Weights of a small mixture-of-experts language model, trained from scratch on English Wikipedia: 11 layers, a shared expert of 128 neurons.
Below are experts of layer 4 (counted from 0) of a mixture-of-experts language model. Rows are named router (the router's row for the expert), down (a neuron's output weights, with its number) and show model dimensions 0-191. Each number is 128 + 24 x the weight over its row's rms, rounded and kept within 0 to 255. Numbers have three digits each.
After each expert's rows: "raises" lists some tokens whose logits its average output raises strongly, later layers aside. This comes from a sample of Wikipedia text that the model never trained on.

# expert 34
router:138116110108160159114178121158089076099131129132127089141144160127139104144110135171093117096147122132108142090134101106112144096131132122138162153149103110107126133100132131104107069122143106144131138135157130144114145095117114153105107141118167132086132153129130151115118119162139066121160123115135141149142112147152172122135137149110161105122137097077109102118126163153109128119122110130132117117133143152090177086185093140123101118162126126135110141159128145174170156173113162149160097164106132096108156166130159147148145122083146171106154136097123170147107107131154091138
down1:134071120137143102136187118128128166174146092131142148084143100154128153104157170109182103115151128134085095117113129157115091087118132130082156118152143146125103100104143122155177127135113079151134132082137124088181155116117104149111092135113143076158163156164068142141134111161171137109107110091151125128136140101131146168117150143103169137097161149140162110137147125131152146137100140087120107138126126119157115106143114113113176098143135133100146139127127140125155123198089119163137140151117111141139138127125139163105119125136143112137134113110122144124137132113150134125
raises: ";", ",", ".", " with", " of", " for"

# expert 3
router:124152123145174083112142092091107119126183126121098133151085099105130139152130155121099157129083119127099157112137125144130092120125151162135104125123159107129125122138131115131137076103154109150119067104136144108098174165099166132143121140104143156118120144103131131111130105150137132134156117162102130119153128124076106138112114123143169145086137121150139118078161117102151161140139114112108127102153131105140168148139128114077115142096089131194174136138107120151096198115113130139165174137116154140108139186152153149146105138098123129150164130126141112136142111129173123119
down8:131149093115102063152117150096102132127187114155144130105147140105129110130148082122112098183142140110131114110152159117145155106122146130107106123116133137120142101146171154126089096137136086130107159133125124085175136117109125165137151114176125166115100137147179140154149160117102126135099116094154126116099165160112141135105120139117107147099128091143173122183109178121092107123127138116141159199106118132120165126157080125141100103121130101102147150088148111115136140120108151146140126100143114104144125116120110124148126146094151129161178124142094112171115117128144138166
raises: " of", ",", ":", ";", " for", "."

# expert 40
router:130121117113145128160090104131119160143125134091095110079122117140099094098160127101098096110132125131105115152150157116136123101155108140138142132094114157107162142085142114125127098154122106148156135091135085124100143130086133110136128100136095152116127105130185150143137109138105128117103094156134152126145092169113131165152105135118130128161116144098129126119149110104177152142088129108134151079114161157117146178127083118121138137125159080159133116092195129134122162159149131094123097131133137153132101064114117137117138147127114165130166175136129104084127132097172177115
down8:155139102130164118100149098136170159158108144110112126165092101128137122102153168146156171138135180109107178105109146160116136118118143077162093098114089154144133095143155140127130140112104113146156130136152129126137120157107138130088168106146155136127080095135121118142111135109167128113051133146130135100146173110149100124147121143137141105123155107088109078125139170127143110140156141144092151166131112116139172136129125124117124109163124179129150123123168174153139148098144109142113145144099133112142122098159129151132117116140131104153116111156145077120149136185177146116
raises: " of", "-", "."

# expert 6
router:115134124178131157100126159085123123106121129145095103182115125079100087123127100128114098139090123163132131140154092110137136151109129157099116118098126114120115144154139111166125109095134127102132152116132135115115112095124169089104149147135125143128168145146168116135082068140115128112163155126129112120121087090114129169105123128127155110088135129108107125146135098131099146137182141115185113090145100129086173160108152107093108155147099139093131139126133158137159113155132118120151127184109135163122116114142155121126099130135117164168088068143135177142118170126151139127
down78:076131124116117108147098175161142098155143168148124083098155106102166130124104096153125149125112141150147113118110117130176122119135164111100162091142166161124146125080137129121097109116108126128107181142140146139141112114117085126109150117124163116137115116093086174091132137116167117139117123113119102117154093120094137124170103139209102104136150103133083107141116132105097150126137148110128164141168107134117116132140102112123160150131147133122112120112094112096100152130085115133183103091136129093131138147089127103115124145170094098161126156112121082134154169147123134135
raises: "6", "th", "7", "0", "″", "8"

# expert 27
router:109141064116122159089108121150154145147161155149123131118152112124125138158132146060128112153148135186106161131134151112136136119142111145144119120117109131125098150122143172150133103125133107160139123085140134167140135106125112137165152094133092152119133148114135175093116113132135141132169165136125147148108101128072104124120091139101152118091172135146102128121110150139117169121153115150153152124153144139102103192149138123115193129114118136159154134184140102095141149150073135084145069127133149132129109121150075109098134143123136114124154127125102114132103148083125168138
down7:101111133121148099130127168142107118098173166112110118147144113096077112126107163108113132136088142110162123106095149115151152126134123121132115179130123120130137151119158149118107085175150179147121127126137129114096152047120133102110161125107161098111163161122132146127145097167109146162159153126125129159119118116106124135125156142103130100133090112109112088122078165142118117165109100171119086131081155116090157135116146124172120097131136168172133111126129102121141155148122166123113143172106138153119107137093131132123131125120134129140124123099125109069097101061129122113
raises: " c", ":", ",", "."

# expert 24
router:116122117095083133133126131139116112127158099116093131138118137140178140134109183189129151152119117170090111127100122117122151127136082141165123121141133113116142141149177148172109129130146131145173111146130132104137159112096136130147135064126165113142125094105169149117063111105160120104122147090153151101182143087130151091096132109155104150104112117146117105134142141109128121146161130118135162089103124114134121094094091150093145186114150122153121111108168135131107170122157163099134125136141106172127157116110151145173125143146166143138130160144094118119130100129146092131
down2:132124118139118147138120120109169121140124129156124111098101155162139123127107144130152131100101108183132146117146136107100114141138105157124141085174174173132077115155123118169138130147156137136100135110140161100104139149140122122156167140151163157157093073141102155079128162107115133096169140145171098123137113100118107112086131069151083082083132129119107132104133124121126117102145148111121144179134162145123126115090159116094135148109114102155149125093120136148144127151168157102149133130152134132155132101101161139169100132149128107154106139152176133157098132083155157122
raises: ":", " of", "=", "'", " and", "s"

# expert 43
router:094129156151135144113173126177132136125122107167114071127132102108157144125129138129109152116126088108139106095104125087150156110148121128151129090092071149140154095138130159115118111161142117097103097108144129164126132121104128129133141142132133143160085118110099095147114132143142140077149111116101120142126135146137146122104113086076123158105141147114124111113111127093104128130102140161155168112123093130114094098108125128117127144163112080115153149103130151081124138111154105138167151105068153138125116145131151135168154155174126088091125127081163155124181124143094091082
down3:171158156175107134130150141137123130137125111109135100120132168123140141159121120121123139158151148114131140129160114147110138061107131094128101157132145156124099151146101138131158131176112153098117101126094103117140106090115111151143074129136140108139099142110115140111133147099129160139154148111113147143057153167133125128137164188164144104150082126095179118116162139124149126126079118124129152147177096115128139152143098110096129166123084105106180168148094084110102132132124127099127159147125112109152103125143124129140132099114111125090081116074126151116117164126130127163
raises: "including", "also", "po", "or", "with", "May"